{"n_experts": 24, "moe_layers": [1, 2, 3, 4, 5, 6, 7, 8, 9, 10], "routed_scale": 1.0, "positions": "rope", "init_std_qkv": 0.0264, "beta2": 0.98, "warmup_steps": 200, "decay_fraction": 0.682, "max_seq_len": 384, "doc_mask": true}
Below are experts of layer 4 (counted from 0) of a mixture-of-experts language model. Rows are named router (the router's row for the expert), down (a neuron's output weights, with its number) and show model dimensions 144-191. Each number is 500 + 25 x the weight over its row's rms, rounded and kept within 0 to 999. Numbers have three digits each.
After each expert's rows: "raises" lists some tokens whose logits its average output raises strongly, later layers aside. This comes from a sample of Wikipedia text that the model never trained on.

# expert 0
router:517544509477465504499550522505527488481530518501492509508479444527510523467542551506526523497521481498459469540484492503488517439499538491527489
down0:553496478516489480514485468551466542451510471497483488518557521542476437506508476528506520526492514480505509481503481474508498517510487491478471
down1:490512526476479530570520515531550497529518455550503525467484478507458514451519520529519512508492488472529489500543557492476522479506552517483509
down2:542509430456513488497508557492521534472504515471516463524542526488511481462482498500447522477498497492501495464460501496476496518502559476502533
down3:475521544521496453475468485525507513488486530460513492520517543504459527502513467487492512535488487586478499486480490505494480536463493521492514
down4:503461489486508510506513505499510523504460541506490520508524515425477483468516526505534527521537505508496510468470511518478486515524487466465508
down5:493496481489560530466503533484465520524519533487496485527505502493516495434453486497531530465521498452462480513481509541518518498511540519513533
down6:549496511523499508463568499487486499515485556481545517454471469525519532525493456530511442463506510529473507483538482481500511467504516535533519
down7:477561520461474527492485513492469491529500470527515524496536475501499464506457470513484515488533525554532484486520491512493566473498484467528499
raises: "- ", ".", "-", "ing", ". ", ", "

# expert 20
router:518528538473471499510520485529481478541521520518491529475490502537461539514456509526550491501523478474474528491474535481481504486494483533539513
down0:519529540464484505488479556483487501508541511528495486483506483513509491468497545519505570523511510505495532519483488504508483493509481501531463
down1:497503526491477495521528534457488506543509446470479451520507526550494461477499547503528525527517485452450461517512535516525493497514516492544487
down2:498447526536483499500507530506505502498539493519475550508506498503519524515511452468483531466454499490511507496509512474479515501489489517469505
down3:472519493496485548448479480494481514476513465517514492506524492466531500493503443469481552501542533497481504539504552516514490517499523479491524
down4:471535474512512480484512548539556447490495487498485513479535493469482515506531494501515540505473478514514474508516485510500473510482497467538511
down5:502517520524479515512503509528516506490495483514486529495502520463496504537484492526528431464469475472510532482517512520474521503466520512504471
down6:457526494480495441506494498508538509494504502534506466501512472489506474491485488468499459501545512492528517498498474505514525519479516472492509
down7:494530457516482503538505529562504542478496501519481511496537491471508475516490476510514531542504504506550527555491521475475536529501501468511477
raises: "an ", "the ", "a ", "in ", "to ", "as "

# expert 4
router:464526535532472490529525496519470474531499521502532485471432474524490520517535544500469512479483492497485536511500522492498473478475474494512503
down0:477531503453497501525483508533515463532498515497485491493503486506533517471489544498530484503526463493537519501478522462517502496507507529500486
down1:497540508506516548486497473474517530513529462523492484489520497487537520518478535509508482489515489509487528457490537482476504523499536534518511
down2:455486518491475488478501496507497510533496528472518509536496492496525447531509527517511511507538489487452422460435514495503474486565515523517527
down3:505439524444487520471495475525485469486557511474549473486498528485485503540473478510527540525501491531500522533478469494497515484511439488466515
down4:491522511542511532504480498483514491514492549477537491521526551487538439496532484527507512509471546497475501483513532514546488495509454523517520
down5:533487502539519440499506489517471524482481547536507532489470541510519499486504509483490479466473504503470475469525514484488481514513504512522520
down6:503467460475501536531494513487498532495504497496508463525504525427505469457513528479511516547485521462513522458494529482553513496496491467488471
down7:482544503485507490530508514466470495485444498522512479523534524490532460522545526487566467502492462500509519474502504466516521499545511532472549
raises: "ul", ". ", "ep", "ud"

# expert 15
router:503535526448537527467529487515526483481507499508501486498470529507516485465508526510518569483487457474495504492466497497487529485496534520471532
down0:493481466538447525515516521559493503531483525511488511505531522502569518475444520519508541456514545503508486482544506470519500465491460501502492
down1:523521484436491514497487544510545532496499482548498488459522527501475527530503468515517458513479479501473436505498549448518512505492524534507466
down2:505517502536507473527472494504528525481523418511489501517491506553458497546536498527462513460516535501493468485495493503491545510512509459506469
down3:491520495492510538539499502514513512498533525501484469498458474494515545456552497520477486536473531464499538518486479534481481519490498510501493
down4:480499525507523540516492487507501451533543523496501516534497513501476519519492503540531461496515515456532508528545473555498498530511540504536485
down5:487480495538474510509523493491526457482527482484527476509495494510457525517512506512516464466472499493520443467530484504455533507519483515506512
down6:506494457523512466494496470540467494509473519462495496488466504512468524471493480489514493584522491474500490489515482485520472505528518529529505
down7:504509502477480434507488495507503487472497466520508469531534469463508522506474461500504534532522544490444530495504506490531493539531483473493487
raises: "es", "in", ", ", "-"

# expert 13
router:480517516494487481462493473509505518545517561502548493473441534524513511465507517515469536477545480516476479511489504456508465520492495527504467
down0:500473497494443515509541503491519464485505479489503465469464415492525497532492508444531505494549502505482525550509495494483533483530550435491473
down1:464484479502504519509469525455509520495504540551522548485527515490486489489537555499505474489549512501519496542509492499549452459487506481508508
down2:489550514491527469538520497484504507469507523463509498518475493487515478514497523519436488482505499520510507496516511484526481497526512498499549
down3:462506512512514471452503548529508549490506487501453475494483507502467514495493539562508465520509546503536528479501468490565496523523523530482543
down4:470477486509478481498506505495515529487525492478501476466518504493470534473520497506504472471510438513507524475519456476480498497479473502485540
down5:500476503495515464470462472507487469462524485491518525501519483486477500488513498462474503444462487479475507505480476516502499518466533487509486
down6:451504523481479492462518483506495510468493525504504494508417497516555479471482513494503502488511489495518488504495436497501476549488513486485512
down7:522526502511488507503495482489503513530529495429479515523510542518508508537514493522474505491478502553502516487509493509519539504492515491490514
raises: "-", ", ", ". ", "et", "st", "th"

# expert 1
router:539513541505509497472501492492486502515513527500515541503455503533503522510451521505473518501451481481514508508462515483506514467489485542497525
down88:481488494492536552516464519492516508516514480548487498455558483501535502481517548499540491517508507512494505505526530521495545472505516535523479
down89:512481519502511520472463520491452509537505530523508501503558498460471497530488483499467461526523513529469544507457484511509437505482515536489486
down90:580481466510503479482489490478490542462496491530497505440491503502560523531526500498483485498514497465499527526496514522543523442550514509497468
down91:501499517505532469492499547546492489530503503513515489543502460536490530498518483505485505465545465530478497470454529528494528471503525475529548
down92:496498504506474531504488514508468481475523506516464532486500524507502456500517476482507506498518501543459464542470501513480509518498472497478489
down93:468516515503441511532452498560509504507491475523462491475480517489456469496459496473511479505509551526496485531493489496520546508525500495471469
down94:510509475479503449513517518518520536515516475533494494493483495475539485508546467538485535507450508482530523510490525470496497536507444542479510
down95:505498469506504534514474545482505457460460482521502506527494483502516468486504478494543507519506501499509496539478518529466525479480466491506516
raises: "/", ".", "\n\n", "\n", "-", "th"

# expert 7
router:476493522483507492506520492547499485537490527514529495474478485543510496486479517520484503448497468431491492490516500484475480519462516499538496
down0:490483485459488485508524468474495481533451527488511510512494503499529488505540531534519485474528458482530528469494530480476466496520524525510553
down1:500515507501461497519519529529523487514546504532473510461444528461511533492523511486531461534511487512535502536487493485465510497514505520514476
down2:495523496461485497489488500516531470490537504511472501459527523526499566476495500489453482493498526509493526521521492475545457499506514515511535
down3:482470497500444533503500513494500500474482490518486458537529493525531533539514498436506486477532541481475446529514513523485524456504545477476476
down4:464518468506480503527479513469482530485513548505517481515550516473470490479498491488497495454504530509547500546482538500495489486479513484481475
down5:500533501513499560515507511542479470519503527510463496498504500515576483490521492455513481533478557514489494496522512491540532529536512456508493
down6:514422504492499518532492523503541487491521525502486480490488513495475455501459449500517465492492477500491488487493494471474525543512511511497485
down7:475437464514473478477505508521537460515539511498517510506474481513573456494499512507543531524494506512478493476501534504486451500514535514483488
raises: "the ", "a ", "an ", "some ", "their ", "its "

# expert 14
router:526538532473525527438500510501484488515506488497499459490487485507570481483509516488529555507517477485512518481499534511518503515467554530527531
down0:516520539484499500493489495518518524519466524542541527507505465471466492484512472519482487505468517479479539506450494463490501511523508557499503
down1:531524466541547494534503495508523472485510531518488519504462464511492526516467492484492540504477489523542469497520507514547503530512508485501521
down2:488536539475486498486492538498531522499496464495502498497507529550532460488508501520498498489527513525447498523486489485506488532517538472467481
down3:479503524532534505522486475461507519496527532466460528506554514472500517458557501450486471491479523488494482486558485525516506511485561517486519
down4:524439474529504497522483522479513515514472486492465491479494547533496446463451489496518489473493497487488447499538510478516510493499549484480515
down5:469483496462524507477526486509516508511481504523480487520478439466484462482485493549503515491509508493477524498525481498541467532507554481540463
down6:468510527488518480475487482495465510498521518498465502567488521484507491457499488556515526487487523515512523526497522499513475505516514474457528
down7:553493481524504490481483524515537505510497487500521475437561474487536499541525506475452528534488477501509529526489458480508473483532460490484506
raises: ", ", ".", ". ", "-", "\n\n", "\n"

# expert 8
router:488494498492500494486549493529523489511498496520513528489476505530476463461476543498485524437496467474519491538504512493513469518495486504537502
down0:501523534475508517499496495537504473481502515518498516489500469527464488529516492498469516513511544488497498489511460482515499457511507510496481
down1:477492546489514460496485495491477503496462459481542551511466521522506497510510514500504503470513546503494532468501458489542534500483494553497499
down2:514463471517493525518558487483490555484554487493488515504545491527534453462491534497513448520495528510478527484508553504485512510496492497530487
down3:449550531470523514517512492502503508473476490513524502487521527456499516490529475465517494520526543552485464472512527503497535520496517497511551
down4:465516511500523458524539466465537557479489514492536503529537492473479522534506493510493471512494531497489509496476487513496476458490499534489490
down5:487511494463504542483553489523508519480526512493506467494510475483521486513511486495474498466496518522491521529488501513531493528437493484543495
down6:464455540536494491474485475494512492467528462504513515518473491502494506503516487459532511513516539530487507515460467484493496487477525467525497
down7:520488517485502505515502502505492485437485513484449528445465472489500486509509515484484509535469485461508521504507476519493511513441488515472471
raises: "a ", "the ", "an "

# expert 21
router:497534542485554483511528471494499499512519564502509463484468491503465508488500542518497527494479504480481491517494468481499506537501498498495505
down0:487452501525494458485495524464492516481516524462489472485488559499517504477508508461476484472483509501473483548533507503453483517499486516500480
down1:546512481511530526548500497496524503498486501562468485471480505488467474552472500563513464475493526522532481508505480498507530514516501501490482
down2:539491511530520497548478470454445495504481505479531538486457452491494521478516484504484484498528504517486498518498453533475502521448460525518543
down3:485474506502506496500505467451515485463473514519522480509505471512461511514523515487484542511499511483501513509532526469479496489485482484499478
down4:513501490478493478467511490448501499484527532492508492493451501479522550504513524511510508508491520514501498495496497533498520516513496538460499
down5:502483469481507495472495474448511450546507500484467462481506513469536493503484540522544451492464458524534475501503489528495524497486512523523455
down6:497484514522492532517534534534519532458475521491455493467481474452488553510528475460494548474514511501480560527477512527466523489494481536489540
down7:502450539518518509483456465461519553498505500479476523492526486514517510519513470505562511530493501476500536477515509523537535494479488483444511
raises: "ing ", "ator ", "ers ", "ation ", "ations ", "ed "

# expert 6
router:542513518489484482487485454497493489500479516519475534488483485521563506508514545501518552479519444470508455490472529481498479440476512496521496
down0:492564506524464525466487494502523535486480538495483513452535482512488516485505471520505523495523475521530534467537504518483475449525502480495470
down1:506509541493489543519489512499459541487474493520465492484449494493508508524555493489474534508535512515503493479529471511502476505435478510526501
down2:518518514477487502484519510528479527451466469526488420490511470492521481494495506481508503499481488538506538434481459518486530496529466477514470
down3:514519468515530447488480437483483550504485531530484487462527524484510552484518531505486515498512503487522500485512510493524490515497511540522477
down4:558528516509502503507510478475480455475515517451490530539503496478500508534501515530503537499494496513529480501521487516543526512513500510536504
down5:516448487537523445518507456482474517477486498527523469528524530502503502506502536529490491484441462472482480479493493520511519508483546506513483
down6:473531462468475478522487479529517457529517504514508515487495516497465522506575493471459516490475492517456473538511475476437493515493451533479468
down7:503471487503514482506500437466500489524494495527503486501498462480481523525503507574493487487491482488439515501504532528479491513497529494485553
raises: "-", ", ", "\n", ". ", "\n\n", ": "

# expert 22
router:501477493471494467497488499532504469510480548487513512469495508500535503453531502503486548499495496507481493516488468460546462545474503574557548
down0:489516500450512514556513511500459484477481504512489547477499532494485511505519491487516491491459510500507490461532483485481514490505477524494497
down1:548485524445515471529509501574479517500542500517502481516518497495517495479513475560516504489561533490463508478553527452502463502476499513496497
down2:511493530550550476550504514533489508505525533500518500509480488499467495526471524555508500539490454514491518493499505501498510490507527529486517
down3:548482500504520497513516476494496491534486492465561505461460494467508502473500501511459493507499479522491496519500539469522494511512472471499479
down4:534472531469519496530489472545490497506490487506515442527467493476470508512474515557525501477496473441498489502515516485521498567486539494513558
down5:538523518464518475514494494514490442479517538487536514487536498516520500512486507462509533464505530501510478488529542521530475565462462554535459
down6:523510532498515510556499506548466470504529506484466513505505499549506490507482490469459482507492517532493491507503502523495484511469494532508517
down7:523452442518485513478452528519544446481477514500444476505503507488529542472464489488523514530501496505499475512482516520497531520500513439469501
raises: "\n\n", "th", "\n"